Experts of a small language model: 63.6M parameters.
Below are experts of layer 9 (counted from 0) of a mixture-of-experts language model. Rows are named router (the router's row for the expert), gate (a neuron's input weights, with its number), up (a neuron's input weights, with its number) and show model dimensions 0-255. Each number is 128 + 24 x the weight over its row's rms, rounded and kept within 0 to 255. Numbers have three digits each.
After each expert's rows: a language model's description of what the expert responds to. This comes from a sample of Wikipedia text that the model never trained on.

# expert 31
router:147109142103122124153126115100139128101091136139162172110139125102124177128136145162113142099135167151145146106116120090159130177135163145149122181105097144119102111107121149127103105126151102138143099104125173105139120140133185125156141153168147134101157090136105152123155099100118134118145121130106105146158117143113168170107118165184101097169100133095122119149152103184090132126122135110126130125093103115134084136167153092096090127088114144178121163130141149112117099162091098116089120118128107118122114077090124101129116168087119133131150172152109137109172110144149141153121162125098094138116111119085153130149111125164130109150167165101154167110138154149159160109114097118087133112102132111136111168138138102105140135119158137138145111109130163099138145149139132
gate0:080148130160119113139153124143092148135150140110166159119131148144110130128109158133161125107135126081137149148129114169097142125101107121130127155141151153134103162123141134130121115152114165114120137123144106163133143124131101141113129150097098165199139150116121148131098120135140145086116145076152145132096133093106183090168112099117142149105133111127139111146124085119121126112176118169140133090074155134095139114089123182095172107131125115159112153115152137143187119107144131149056116128122125122119111113172129148141124145110145128101142129118165142117123143144140100103124121192138133127103156130167140094128132110069143147141090149162109081082150108118148130150186149158153130139131121070101130123099152118115111112081114155098159124106110126168120109120118148
up0:126124091161103145149155132112105123131113156077145130124133168145129189146125135140114153151116105101113129103149129137095088099075094135142100118113132126135084120121128156150114131138130124169120122187128163168131131128136126136138126135072087146138121138125135135120123092118121134071107122110105152158174115115121103058159142116128135142129141120145120090108128108165154129107144121144123123060099150131085098064136106118118181101114092121184131137149148136118162133094116141133089135133137118112118129101138123112145102146094150100102166122169111097152161149157120101100112111157126157123120129141179117076106118138106106149130103143158109101090135155122120119132149114134168136109093146070123123115059135095110133137109108138090139143092129118155133135103098140
Standalone space tokens in tables and lists before numbers or dates, such as | 342, May 1, currency and months.

# expert 28
router:162111138123112122142133127108113113089098093157144169136127142111138157149143128162097130104149157167119171106098102106147125132141170153117124166097116159133100086121110145126096133101143123152129086131139148091107103134129157119139170149141140163094156108113123159170155108117120143134126123132096110157156112138112136157093168137178077118177113091095108120150145096165110124133117102115091138142070082103153104149154145115127128115110138166177135155155123143108086113161085082116129109087157099120138147096120156122126127143096143113129156171153096139123153109131162159142141163131092072140113089098105145141126111120188134149153144141112138174134140148133137124122108117113099140119091117124135068145172101116112119138140156115147142104122127142096146114159129097
gate0:111136175131101132131107106106147151162125091098137167102119146143119114103131153095143129155114143130116111158110130144158117120107195144128108125099107101146112129120091123145163107089160087152122132191141144157109113136166132111130146128128119164136137125137130132105152168122158115129147135120144132161112132133161117133130133109091103104129131092147113115141122119134095135115131147126097089172147114133124125122110065121146105118089101156134110082116075110093134065178127138118140126084116164144154195094107133101146111099188134129114181145158131160132163093126138159132131175153084105159120118140094146132163124102141148112167136127167136193159113088116129111148122121140134118130101105157124116116140143154145182119136095114098116133105145083087136122129126143
up0:115145181123122136154102113128158157132074087087161174118136147133110110115134171100103141111126141144099161163106110164161127102107159161110093131112124121142144097130100124129141119077132095150110124164142167120142099137141136112160136144156127131119149121160112091121167165144172096152149123140167090140136091097142118127143139137070094115129142086147124132125154140167115132158158140128134094137100094109130117132129084115121134127093139133147133083126097110102106084163118122130140127093128135139142155128139167090168118102194130139103167134149110115131184096127145147163146150184073093147098107125156131099163108116128166118136124149185123157137112150105109108111113068132147130108128132172125106134149127153145150100108116111133105115130132097112123107133139144
Spaces and first digits beginning years or numbers after in, the, or table bars, such as in 2016, the 1960s, 8 May 1986.

# expert 27
router:117104161134126075148120127134127090128097137151154159131134121112147174141131160135103155088120177121141103127086100108141135125149125167089141153122096174117103102102103129106128139078159136123151087095094168112133124183122153118161134132147162143099117142111148159156162136096116162116122113168133153126143097185100132161098116132140088123166139087101109087144152095151085097125135068077124141146118121137154104172133185050130113092100123139119111159118088140116105110152115114119105138110139104124097104114125136110115124128143115112163130132142096126105159102166133145154175118155108127135107107143131113145159128121140097121128116108110144162117145134152165170107091112095125141101139171108142134163158127123126111130091115138138153097123122143116117136116142101
gate0:133125129138067113134116132109110158121091127112111118119095115118150154122184120108138151106131128137105141181142125121071162146164124112102154190080160146104091083168113165101092136113164125106134126162084133129176151129124146127134098128099146129143146156102153133107172137133136130099111088135113127119097117127147095122125114157141102149149139101179137152118103168120151114103119092137158124154105155094112087168123137097153153114076128174133146139139093147114111093155091146158150107095095108119138130095112111143146161119144108138107179124126138124133146114134134137114160087119135114137089118155104161137072139077159138105116161097095125126099091093133128145125105105116128131110071141111115116136143162118119132124120163103154153126158136168160135114131111119
up0:160171139131108085123134116101092132081123145111111112109114148164169138128133121109160128116141138131148129158111099113121134139134118116123154150097163161099141090134120135131081125106151145136170118155052153148143173129101077111146109123118142148137167127113187153113182153169117118162117133151136123139084107084137125151143134126168127160127137126124140132133127174135095135121105088130148166129110113113126100101120149125141132131099129175103118110101152142117112136157092174111112084170094116132132146125087126105144157157153123128110168134128158142126130148099137124156149094124139099130117100159111148147086111131132135104097147134067123154132100086135114178153110087073123157062127088139107140134123114143141153123119142126135125133147081170124165105124090123
Pieces of foreign names and non-Latin script: capital-letter starts like Os, Ab, U, and Thai or Cyrillic bytes.

# expert 15
router:144129143110094112143115144122140099070106114149136167129131157125167162145145141157110140101157185125163126103104103113123130131140140157094118126098124158165133103115111182112093123110133091163158096094128161096091130142130148094168180139140138157129186095100139141183147100129116146105119137140125149158149119160091127159105142119132095107130092105127118094151147111143099106119147101095109171141086097124154124152122147100106120115132107159172097129151098163090086113160077092110125127129183134096089096112131135122099136127123151111150166146136115126136155120128134174141146154130123094135157119106107157163170137122154100163155139130101146138106145147158147140119108098106115154118120162123112104141114106110104127136139143132169172081125119157112132112162110122
gate0:110097108142081099182120147087110106096134121151133117140101117106118092163142074104098101118088125124098131145148109117146147133132099127109123122123122140121131123133159090157131148136146096128118148132151170115142124119083096087130112159137137118147149153078106127179126123168126107123130147089147140112159128114093106100123115137061089087111140108157154139122063132117061093118156149155184096102120137130147123195123140094142140125136105120121155154157135103128139147124148121123162141166149089134062156116122136113099132141123129148101154125125110149150114115132119152128177125106170149157134158135119086187096114133125158120131148141113114146123142146132125096097123122084113143186116169109107140127115146125121127097124142129106120118145110109114131072125099141
up0:143119111127105118147133147117084111119158164127123119160129131108141071131114122147080119082118116113106136140098113126123155106128068118115122117118130189152115114083139106135150122131143099171131124118129083135195099106096108121116106149112135138133130144111129117117140121129121122133151085148135148132155133109119116152135132113098158090143103143155123154093110145104099093144168133194145129121121136124132113143115091118131149109120129145146215161135128113129136106123160151137115149154117112097134144130127112094157159155161124095147138147101141134131137085108121126129185073100157174130086144109083128120085104142119145154167108115150142140169144108182142082090106138098118166150119143147134114107104147110119118126129101107147171154163145084112115113058135146
Digits inside numbers, especially coordinates, decimals and years after a space or dash, such as 1.0190, 1991, 2022.

# expert 10
router:115142189120135108155105105118128104128098089105172162106152125088154150129147193122120171132173144168122152123120094129165157146127177128100133147118115131150113137087090167103128078126138133130138108082095153103095138140113140121125169176117174140076124107101100137133139158121104136104134163130097129139163110129125152118092128178138132103129099106117126121131129094136116128106147115114066138131121102130141119133165139124112095124092121135184118184131117115103131100133108100087141087117137133136111133097100141113124095140146132152136137131143136118098147110145128165130126098173119110163140129117132152138157099108143107139163137129102141158114132162121167141080105119133089151141100121103117130148110129088077125173115139177125142097129073140083104111149122120
gate0:133161131136122159094082146134098140127130151115136146079145127096105107167127067103124102107120144142083143068150107122151118148127083129137129128161168144148117148160097105137140137141142113178119135138105118110154097123090140121155133110145151152166104186081147155098120124111148134102157103078144119125160155122157125094113088150125118167127155132185097091150140135112118102155149175113148140101125132123109125124129127105160137123129105112081117149126090133130142088138137140115149093154123119153115121138139103171091138102128129146125116125133091157140094143112109108112148155135088092136107151151138178083144082136098110136113134129132175134140151094159121124125150119096125160143088128152112135089117125147163147123121099157143197122093079106160124150152133123
up0:115132147115129179123083144124124136144131118151139158107129144139118107161144086142144074129139129141097093089117125105139135164157131112162152096143129138146078136111131119155148160137104102149137109151081105131137139130167083168153139147112126140134088125144108124128132107129125133089147102102130106135142117151141123123148121149139168115154151134191077175197083110096151116102110154148182120115145147121149099149125130150129091122152117062077107098129154120142149129128112151134139142147138114125133160125121131117180108083123104123125127115101093175154130149104115122114171132088153151119137102134102164123157134085142148117127106092087130149108100108130135109082152106109105171139181150129173157138071119133122128136074088130132126110134094125125140116128149142
Verbs and verb stems after to, was, is, be, like used, made, located, negotiat(e), describ(e), and particles such as on, in, of.

# expert 34
router:108099139135115124154102095097093098108123102155112143115135136110141153117136141120095126103127132155138131132106096107186159145179155163124145188115114123176092123119101131114104124085124119130179118124107126115120104128091145096160127137137179181100160147116082142144139131122103153081158164144117118162131108142104142174121136170131095128120096108107093103129164122157087103126145109119111152129113139078161115152162174121092136095092118131129081151184118160138130127122117159101095124117161113103118132105116132109118116120100142091151162179130102116110150120152170133145144117174138144157163090078123132131148081128125113147148129187103144137148140163139165129101112131096111144132111127108134130131109121106112101159078131144156142133120120136119101131143100105
gate0:138105117140117152098119095083104127107122120121132168156118160103159159106103158124139158134109116103106118139116105119127101142147138135120159151116122090113123131171124149142128073115111125135182121140147148157123106099124149140143143094167120133118172121084137098116157116131143138120085123072099141144103121125099139134160119143110109127114142142109150173112115160127124102112145106132136151177129141121126138078167158083108101124133137117100125114120130122118148143129054138145107125082157131144124144127113142151127164099165152118151123104200140122139141143139170124099131140163169120164166110085100141132176133119140124112139124141133159130126138189155112150150150138139136108112157141173070144117124125056179135115123111137131135130161131101105131118133039100
up0:129112100150106135100089150124086110118129142105128176133137136090154118132119146133151149130140107107136121127095123095124137154150132124115142111118131081112108145188101143158086142129114121146182117142157151142120118117114146147140126098187126148137146131092101101109150129133150168131073133103078116139102153146134135114176113131131142150119111144125129177123101172147116116085133108122127142168149149148143130085149149108136070099121134144100131122159164121112126131118033127131142150136143122147122125089135112127129127118195097172156080104199143165127129138141143133085138115147170153163169108102071133133137124083154142128155109122102138136149132156143119104146152132130143113132146138118135139103109107094169125130133134120102106123161109108129160110119069099
Common nouns for roles, institutions and works right after the, his or a, like President, company, school, role, film, magazine.

# expert 16
router:156081159094156108153107113100110109095111103127151142112122142099159136174144140155124160103158165155179145107113135115146136164138151160126117140125135145148095088109097124128122128129141092125144104077122177105109132150106176128133141145164159124117168109091125120120148087104120167125138147146127131126165095126140181135088138139150119137177117102099124134132138120153124131098153133094100130144087103094135123114121143133083130103109094154134094130146146152116113107158070092093120112113171102092103112089096117109120105140092131116169140130160098140102149103136167131155161159129102070115155108088110145163174133111174118127133151160124125165100142162150136152090124118077108133129128152087098123170142141120127114140121155143158147097124124139129130111116135151
gate0:130120158115160166154164125182121116101150117126120155145111123132136115159155129140111122150102167141121110102173122138167152105157112110125161129115126114141104133140115157164124117125091153137078120117107166157115122123103084136096203109119193117114112142091139097087133111083101157125133160115096113132156102123108136093134114119142120104112088112114095163124105080122103097135130152099138126167096122103166090118107180125121124109116137130092151160174139109130128118147097115069088106080123139125118145113152140144114132144162109103106139148129157164113169086117108149108132140119154079116109096085168115118122128120110161110140118122117138122098141131128095139109111100117103138122155154116105104125119154142137115121115122115206105136141101147138194104112136116
up0:128097176124124182134141171131118143133151130135144132111110153157131132148161135133125144165112148165108117082139116149160138109146109153140157104129126114160087131126107147184145125108095152138069117129133171148103108130110058118087207144118155138124109134115131130113166094084130141130115143096092132137156101125114126081129142086121140115092123115113115194120106121085094115127127162117152165155117133131159109122115172129155129097151128104112144145165128112099157093167105126104099104098138139141112134119132159139119124124148123121119134117160141170148144106118094161073099132147168082119107127079137104087119130149126142108110143089098107125097140132111087146134109133125115161125144179097121133099134146155136113145126124080167101157118115139121170094133126121
First digits of dates and counts after on or a table bar, such as on 3 August, born 1949, and player statistics in tables.

# expert 0
router:147115120121139103141125135140116121101112143145125131111172122095157131155127136152105133122157123144145139130122118130162154165144120122124151163112090172163125120141131150118096098084115127150172123099089134101095081134096127148124122125127184165122161122080129154143132122106106160095167146124127165163161114172100140142109136172168131117147134141095113131129142100171119105092161087079089150132135106101117100104136163113108113111099081131172113161151082158119107109144113147077108100124130096129106077090127142103121102163115157109131107161140103160135143119165146157157167136169116119187159142103114163141134110097154089143151128151132142134129147167154166135112113138109116141107096121110102116133139115091101125146101170147137146113114107119091114108132082116
gate0:097148094153124169128103096113105123145126151097123146156127139143145132143114103164134107119134115159139153151134133099119105094141093128136151126140111098083162127142103143144112134122138116123159141160108131148143130098150123150111146116129150111162151167079159165121156130133206101146082128153115162126127128114120138123145132172150160079122151119148133123111130094130130113105146126078141084125133143144131136100130160162138136109121126094072112111161141091121110151120117094182165121104112158104103137114122160130146105081108105177106125129159127153157130108102124070124074128100149117106114137143130155135133094130097131104165141088170092109116148131187144093177098127144130126151090147136085049107112103127124121115125153172139145144150099131146113127135131101
up0:127150119118099127115119130116186126130114149117117132132084132114156106137119134185148118110126130113133128129149202148083150096130139122161097103086149118087144150140100161149130118148112104085134111142132146119167155120128150129163135133117124120150155138150116129128166135148120076199116138132109151121142156143132141158136113097173134115137133119136112119116117126107120127084136092150122096122111152122146165114143140146153119115114135105131074094143115077128114183126151124202139121116173148085137113111107194145123107119124136156114116101182168140146138122093121069143097154098149094103096120128146140120125118158111138133160140107153111117122128100164109118165133108153118113145103138127080043114137110103138142115169104153152116135175131131094117139112127108
Relative pronouns, conjunctions and subject words opening a new clause in prose, such as that, which, who, while, The.

# expert 4
router:145103143073105140163110157127108134095109102158132160118150135090150128165127138150138149130144184124156151101116116104150132131147128122108130136114119138143104089101085150128103126100161106141147087108114172102116114165117142084141168125131157130121158114109133128141172114114109134124138120151128115143156112137123134151082139142137119093175128100109097122149160110156121115129130114106141158149093105108155123174139127080101118116112096171180113154167127172086097127147099080099083119113169130114121127110111136091105131149106140111140149187188087131109135118121162148140134139147111073134164112110098144179152121122150086133145155141078148123090148153145139155121112101109069121123114144110088129146128107116133110147138165167147153097127124147118142113155130116
gate0:172153127124134117134116140178119136143144120083120148164108150074117128114137151160137120095114172127152144135160089174151120097158132118104154144091146138144117149116135125141167130180133084149141099110114158117129148136137158133158119153156144129099133128160158161100118146119109122131118161123106113112155122145139100123126116149119160148148106161159095155105119089092133158167156092155123119123155158123129126138114113097149124125109122151129065110147140134115126126178113162079168096131150107086128153111111126164109107109134145168153135132084081098091113110081115145137173183130138103113167086088157140191140146128161105135120151120118123131135143165107133101103104138127141114105116131155132149127142156151163163172143108128115151096121126179145147108093166117
up0:142141103113143120145133130163131116147155135116129200158133098129148114115103132142167116115135176106110107125156101178123145123127058112105145119129140113138116102127154149139110143139141109132111096140123142143174151098128141125143126152121077113128111113144129122119065117146100099124136153109117097109144151145111155135122132098122163147115138121133106168129126103124131147166128142134098131111142129139194145149119109145153083140117107169141082110145088125117159140147094131106142125139134122131122130115111174162134123127144094121161176146088115086112131117104113110132157147147144086102136077121140143168152135164154131111097154098144088119151123197090137102142111171164102138089140147162111138140127166154158160170126073118115157069149112160139123071122145155
Digits and signs inside numbers in coordinates, lists and tables, especially decimal degrees after a slash, like 0.32639°N and numbered list items.

# expert 42
router:102120141111128106172133121102095119113126122165151156115156170117146144131151155137098122096142139151161153133109102116176150140172168154112158165124118168158144123125092129109120118130143097161172117119080162120089103152099164134135117165150170173116151160126089145146163138114119148105176186109124146163139103125110128160134162124140106136148107141096125133138163100150102101138158113126090136144099123087163106154110175097102128084105101120127097158160097136121142113153101120080118115097171101103135109098106136111106121135113148119137136189124088125104156132140170125146132108178124123159141114062104128116141095145142135158160159175112136123134126152157145136114115139099103146118129115114110129138105123123122119150095116153154130135087118123101101114163094136
gate0:149141138127133099096129133178119135131080130108106137135187118114128193111185138156153123129108143071118118120120108127086160096143138160119134123141093132133132161127127113117134084159115144113100124154144178151110143124118154125127105180096141164123161133110148144101132121121106105128096104123126125109109135117133105132108126148162130104145158080098164114144126140146120099076111160145134128130128098145108150146155107121154093125138137115116112105102156148185144127103111147090168167109110123142155117101181141169150119137178127142158118112120108166115153164152133120106125135140133123121140091163108120151150176081093078131154139154137141128158115106140117176134091127143099153124107176144137195126129052132129132120104113138165141123129143102155143111107157144
up0:128142135118169091116088153140156131151116163089132138119145127093166183088185157131118108096100112106160150071142120139103130086145158088128132118137132146100126151118112107153130091174119126126083124164139155148121129114133134109082105188097134164125147130131135120159124121132117102123128098105107141118130138133124132142137149127135134116123151105089149161123124093149133103080122145136132105135121097181136158133152141106141109138164129119153113115100136118163140115113133160118164157116075130106191126098138128154081120125176119134145101125127109180133126154152123129108121150136126136148147112155103109144130218074094117143119127143144141113153094095136137154156093141130116156131087132138151150123131076120158149151082110141139105161143102126155127087118136172
Plural s and noun suffixes such as -ation, -ity, -ers ending nouns, and place nouns like area, village, town, development.

# expert 29
router:129139145105122097128095125113149099137098158129114150120178155104144154165154136125118147102152154156141134159103096107139180146130157142106146138095104156150078097106143123119126121083157114126136121126090129123098110128114156092151135130140130137102095099115107159120144147111114121106143136172127137123120072164133152135107164122143080106155098088123095093167154147131131145114146125109112122118113121113130064142158142119118118121097113112140114155163116117112073127150125110118109105099164123094118126147094154089125100137134129130171169138131100137100179120138133190177171149139096122152159114124130144183138099107147137145133141116116168162117149173152142115109087123091129138117112129155142074150137141089062106150106139163152166109132092126100126108134114116
gate0:126112102157160089157148116111097088143126141130159124153121121155107171160153117137123105107123108091121117126085121138107111145115136134129135155109089106128112131162134084148123115127135113138144108156081112160116140132121169086151136130147123111111126070104110125129143144125112096110104082163122133127144124134110116125131156100143142077109093153166086123089110136117117107158155124126105108141094103122132089145100101167181148097094103143160085111081130130107157084189122166158076090066193094168097103138127186125134128103120171146124102121159131150117139097113160115136118134133130116145134103118076133119149108160126136123121104144124143109119126154122137105137079143108099147136120107126120106126083152155136160122137127128152124145119135194117137149120146104
up0:144120119163127087140117134100114103150082142089141140147130091178113124169155116130149126128087154097113120127088129102119122141128118142147118106125100110120097138137126068121121105104102110133114110137082118136123156148126169114096134095142137121097119092071127107114127117102105095109134083139111149125129094153119115161159122087110137102095050133163095137128082112098158117113121122112138092111133131132097110159155114162174150076082150137127111090082130124113131124153098187160130125106172124142079103153125164158169143102136134140165096107135100131091091111145135138120139113143108133154158085141094128104143127146134146130146114111122111113155098148106144090153084126092097151154121127132119133103084149147139117136129101110125145157120134131131112145100161076
Prepositions like of, in, at, by, during, after, and first names or words just after list dashes, such as directed by, Le-o.

# expert 41
router:149108125113145090159093082104124113125131126138132149104143140123130146178155137114112161077142164128125153157133111107146140118175119159125150143119109153134089119110096141069117116069150129125159108145104133106146132142121154104127137135149131131117149141099111157151144118113105146118117131146103165138125108148127132159095114127124114133139075098108109115134136132137122131112172102116111149168092103107148085140150158082093087093086103146144115128148082167122066083147093112140082118077115117104111117099106134109124107136125134142174135158149126143107157091162188150148164121139108120143145127085112154138158090088143114142136104135109116147084172157131170165061106117104115147127124137115090129153137101138115124144103140118122163109129093156118100150150139129
gate0:174109097139164133141132101108176158125105149087122099130126138127116099169133104150121138150130141098124159152153120115142135116135128143121130136170124131112120131133155129103119125130130058124084132097112128110160129155192099130161088126125125116107136158138143139135101153109109122113125116059123120153137171159121144101134156148151101135142146128165127121140102131149135128167131096133141154176153140171124134180132137144150092084143107141127124115097089143123129171125088091169153099108135131122170097100104112139143123133128093138086078116111115099114119095144166147125136124106091114156152109127112131139097101112138165115126140093106118110100168124138149111109158172176124193173139086106076121149167124168105122128137132109170108097108107147140127143153166110
up0:185114104125157071148183109114168140142127148114108108120112154144106160178114135121121130122130148149133123168120102161134126120135145134148141182146152143139114178110162097147135133102080069097108123144126102110134133139123158132135098120133113133097145146144139131175091170087099123104128111124139128117113172130111131112103153125166111157120161139134103162131122127151153128136143142150129094189140144149124104164125096091178106042123145134126101116128137134117142140144063130150121119130142093125185112127106128126181123123153152103109094127120167104129127127182150124104162127131114116162126142122115100145144145123130151122142138135104097118136124145156148131073124158144116174146135099089125152169168140154137121168157127106145136111116102177142134143158157133
Common English first names and surnames or their endings, such as John, Robert, Taylor, Bennett, Pear-son.

# expert 38
router:112095160111134090142153124110123104101138104127158130108174178130160127155121132148131160092147170180148138086126117118133143132151129178102119151127105164156129112080095148100141098131155083137137096119129157092098125142095131076150131115116138118101153163088126147161132124134098146133176158121102138135144107143085170147105114111170125135158131146108109125157151092135110135108135090092117116143095115106129131138148145127134102108102091128171090122147114141128088122150086141115117090125133089112136118111134170111118101143110163118159122151147094139101155116147170122138142161126131078118142095126081146169165139104171132154116121164096132159093146142166143157111110117119119110146101132118086079137155103107109116145125122121148145101140080125140126107158077095
gate1:120125138089137124153116134154135098069121072143137121089136187119139132102097134111142163064125105147153179124112079136097092129115114129159146162160147125119114149083108093080152094162110156130127138106115146119138126113123143138115123149159119108149160140128155173130090098110136125130118130091123128137127115122105115096093112138116149144186147175153124140144135125153096125124112149149154163115112119106144128095164106073134131127125110140160102100129098103147148153107118106130150111124128108157143137107126107127151137107106098128116128143127106122127124135213126115138168150090117138175121164103143153124203141087122128129125141089096072157110149117160165141123131132068094150128157130130110154108140095122144116123106079115140111150120132134157131131162156134
up1:155121113139147131152115153179138140077153104128148161089141160099146127095139113137147135100128135137158173124119115123136085154092134138164163150141153146135133127061142112076123091154096168117114143093099126080107136117092136157099140125157123125142169161148157176130060110129110111132145105107149141121122087117089133115095120130141160117168123148129125124124134119136106123140159139173142142125142129137114114119187122074124105139147111110160120091126139101137125129133115124167159126100137119196121121113137108115141128137108105129096142149132110117121122136190093138134142143127129156174150150097138132157174147118122124114090137079094116147117142123136128136146142132104107126155149135119065146091148114120151139142074076139124100156105141157159164145158178135
Individual digits inside years and numbers, especially the last digit of a year, plus units like km, kg, % and table pipes.

# expert 26
router:144093158093101123128156126147131095111085108135159121107130114119145177129123134166102166105167131146154144138134122080148181143153109117140158122126102159156114086097106122107118089118136107110135111095129121119125118162116188115134139141143165161130128121105124139139149096082120139114159139140124130168136116150121157156088150115165096073175123142118131113157154139157129117090123096129089168148116123118118082137106156101125087087106103134163087159134130139128105140135110132099124074129151137097090078140115145083089096150110125121160115157151130120119127110140165190129136161140112123161138105121124160169137124136180098129119160122113148145114138150176159151127097132117108116100108119125123117142141092092082121153085135114152141138109102113096110134154085110
gate0:135116119172145153146156105115128110117136098118102132146115091137094126124152128148128134142148074158096088096135156121139123119145100101147174169138179128176133101098189159142106124126121076186106122145116124077156084133080154138131122192139162140125212102148155111130160163145138167095119144089131142126144152148135125123122137158099139139135105145140114141121134146146158129132122114101154155137144119106145096103118140113125160109189064121114061126129149137167123134140118125095098100150110123124133122141147144097146122142121150144164131146127118103157117109125114143125140124127131148084142117105124135142115125093164121105120131153139148138130090134162107134172139151105136144151110124121129114159147110083093111133105092142132107109168129108097120157185101122
up0:142126149156114124136176121125112088120122107109161126154101092147120131128157082093119160149134082166124102136110157139105152146123099097130107174142181139171162088128173115101118102121115092147104132130099107124174126137109110116113126166114140137132200107136133116124180106150142146142105160114132131140123170141131131100106126148139104083188125159130118149114150151168133121150147114084177162138176148096141096124098151121117137102183090144089095126111149099138104119129140136096107074130148128119127097112156136108138103118137131151126115095176107096110123125134136123110132098115138157106116124131132149137108143109139095097121136143166132139132076131154110114154150164153159151153136131102137117126117110083108139127129078112134089098123126116094097145182089102
Prepositions and results verbs in sports and award reports, like won, lost, against, at, of, the, after a player or team name.

# expert 43
router:119121147126136110169108111100105086120090110124169158116145124103153148128129188113113162110185132127134122146139117116166133131134159134073154159129121154141142097099082116116119094101096124151160095141113162137084116133121150112176130130120190144096142098113093149119146149115111146067135171145108114128144095139091125157128142148125132126143088115112105112139158098159101095119168108139112127145132087119150118151160133105105125115085131131128120187147106129122126113131113108080133077099130125135106106110075129098088107133104154137162141129133131138119149101165114131120139102188115100162159118116120118123158098096136101117143103149136149158106109165096146118088127113094106155143121147094118127177112096093097107181115136139143122126120121153089098114157118121
gate0:128084096124132114174124106100147133132141125114138092142076113111139163120111153104131174107124134124118128147084097127119154103149115107167126154099160113103120103192105145124098140103147091102116119122141128151178104144110149083133120097131166105134157100148122137145093149073095124135126100116145089097132111114155161111130169109133121140134152137114144109093143135141107145147167064133162126103129140085096106092102135113144166139152142085103120105161156100125103155136087157105136156159123108118161174138084137118108092103118121078111115137118101142141131127104109139118133147128063124119105125109121140104171113104138106118147087109118114127132132182142133090150115133091138104162144126137173096119165124091099086169162123111133103124125123139087114136117114154
up0:122092098114085145140166096090151153116140150132126101133099143138160139152114129141113141115142108140112138142127130125098147116132136129129097138109150084133112087170093112126104145111113092119148117149108138147167107150106140116142099100088135105135143104169157159149119155123154142098129150082134092127143120137102150096111153135146156122111116147096161116121123132131075109154159084140154166127118129108123094122126131164216145139164156115119113106170145120150120188101098191097129150155123137155156149136104152154140097122149115051124148129120106131124103086095116125124140142127132148124118120088150110134157125095098116104141071115128108143098135170137153087137120124079169096125153116132116108135153110086091093147159084117155085146111119122098123127116122111
First stems of common English verbs and nouns after articles, such as gr-anting, recommend-ed, photograph-y, treatment, support.

# expert 14
router:135115110140117084163093152107122105128120108148119145089102158110143137121144148132084122114168146138139155150091132062138137136154124157089151132107111131152130124098130158090088128097142123126137093157148130123135115151091150117152117162150148138123154124111102189135131149104112156086119163122124147151155116146122171140120150130134072118137130123119077115167141101160109124107155089128143170107094115139151081132159136094107115090130091160137114136149098127088085122137114117106113090079143098110109118141124163118120110171085113120132123146132123161104148116125176169179138121134131111143133113080101136140115098133160110143137121150107152172080162144169148142146091121104121123150110154082118106187139114108095087112097129138128148103132147163098121132152122101
gate0:129117105138139099131122145088159144147164140165108123112111146108149132183115130093121117141185152163114153122142145120131119145140145155113127140077137102157116103099128183124138151146092127133119160159176141133128073116130164125108121165102141137132134076160146136097143157147143134110115129136119082145132076078117139104158157091131146135159055141140135098116120181167086142116098116142175145107139114116119063121101112154108117107135140131143118078122135141108111078117157139074119093138112132115168100136150153141137112158115168122159139159121139118145137095126151145161128125143090145139131134110093142134117139140121147160143088140123140119091108141143162147185104134110159116100146076114132139144132137126126143090134121110121113076136173138129120102155098116
up0:152127107138133103126120142125164134161148156129105147110123147117172128172077088092152131130182121126083141149095171126132120146128142163061134129110138098137142116092128173122138138121105144142121119150170183148142068137125167147091145165109136122118126096131172150130152123119146169131108126109118138120125098061153104138157115086135157150123049109132162074104147192147076168131097136144157141095131105127120063134131131145115125099118139114140120060127155133134142121146152123127135130164104158116141111133133155117122146145113150137130132155114131115128135103115119131122135127119127134150155111105105126114112142139140132122149097115095134134093133133135181129194139136130146132135127107122115170147146103107098121123150163094171158101126142106138123086158119115
First capitalized word or piece of proper names and titles of shows, events, brands and albums, such as Star, Blue, World, Bo(omerang).

# expert 32
router:100093126088136110180080127114149108103122123128126168075132113085160176165159131112132172121104161134163148146125121108102149135158132153108117131108106135117105097133145140095130125094163142164148104135089149119121149162122157106159131119147133143099152158095123140166112145102113129127133150157133133132168103148139133137123124138145091091156091090100068110144170117147083117128127094107128134166110089137132088164113169085118100112117145144129112119161103149128075115128111136139093129081124099087109119133101155102098080130139132133168160127139087132125162098144142152143171140145096108176130123126115152163179123094163110107153141117154129150104134129166160146128105073100119137113117124134134147143141098123114093138083139124135148099103117131112105129139139099
gate0:096108120124144145112107159135149127132124098130147108081108114105162117087129108116120149151107135150072152143107129113119120156111149133092105125096138155135135147137131123108152112131131116173102143154092148169077136133156136086157103142128114128149164103065155095124091146149148087113160151138128105118162088122162083149123112111134139073145117143151099098088149122131117096167127067112073148135152148116119102119163081115126095115164147138132154128154088098106159085132129145143074124154137162107139099147119129120147126164131125087112161105091117168106157146108124129143107116178104073137132116106113108148163114106131138121141110108123128148116131141143135110146120143111116100096103158122154096165169157131075108114133118128140157107133187135135121113157140133
up0:109121119130165142090092147136138125136119100157129075086119102150135149089099101116085144144090143112091159172118163107117137120107151133097127142147144141106142120128117134099135120134123108148096144163085133160127129101119138133121105145157119097069159112142149110139094114124160099108148112172145133144143092107123107159098119120130133118126122138155107069107117132135110079136102106149097130135152152078115092088177152095115098140165166148131142140153091150119130117133148160148088141154145147093115101150107128161156135161146124134147137102118116152125210121110110131148110126173128102155175127143131139174174128073118138139117116113099111151134118171125160118111117118108128104164166169117120110122118150128097108148137137104145126083114179136157117154169152106
Capital letters and first syllables opening personal names and words, often non-English ones, like J., K, Ka, Z, Gu, Sch.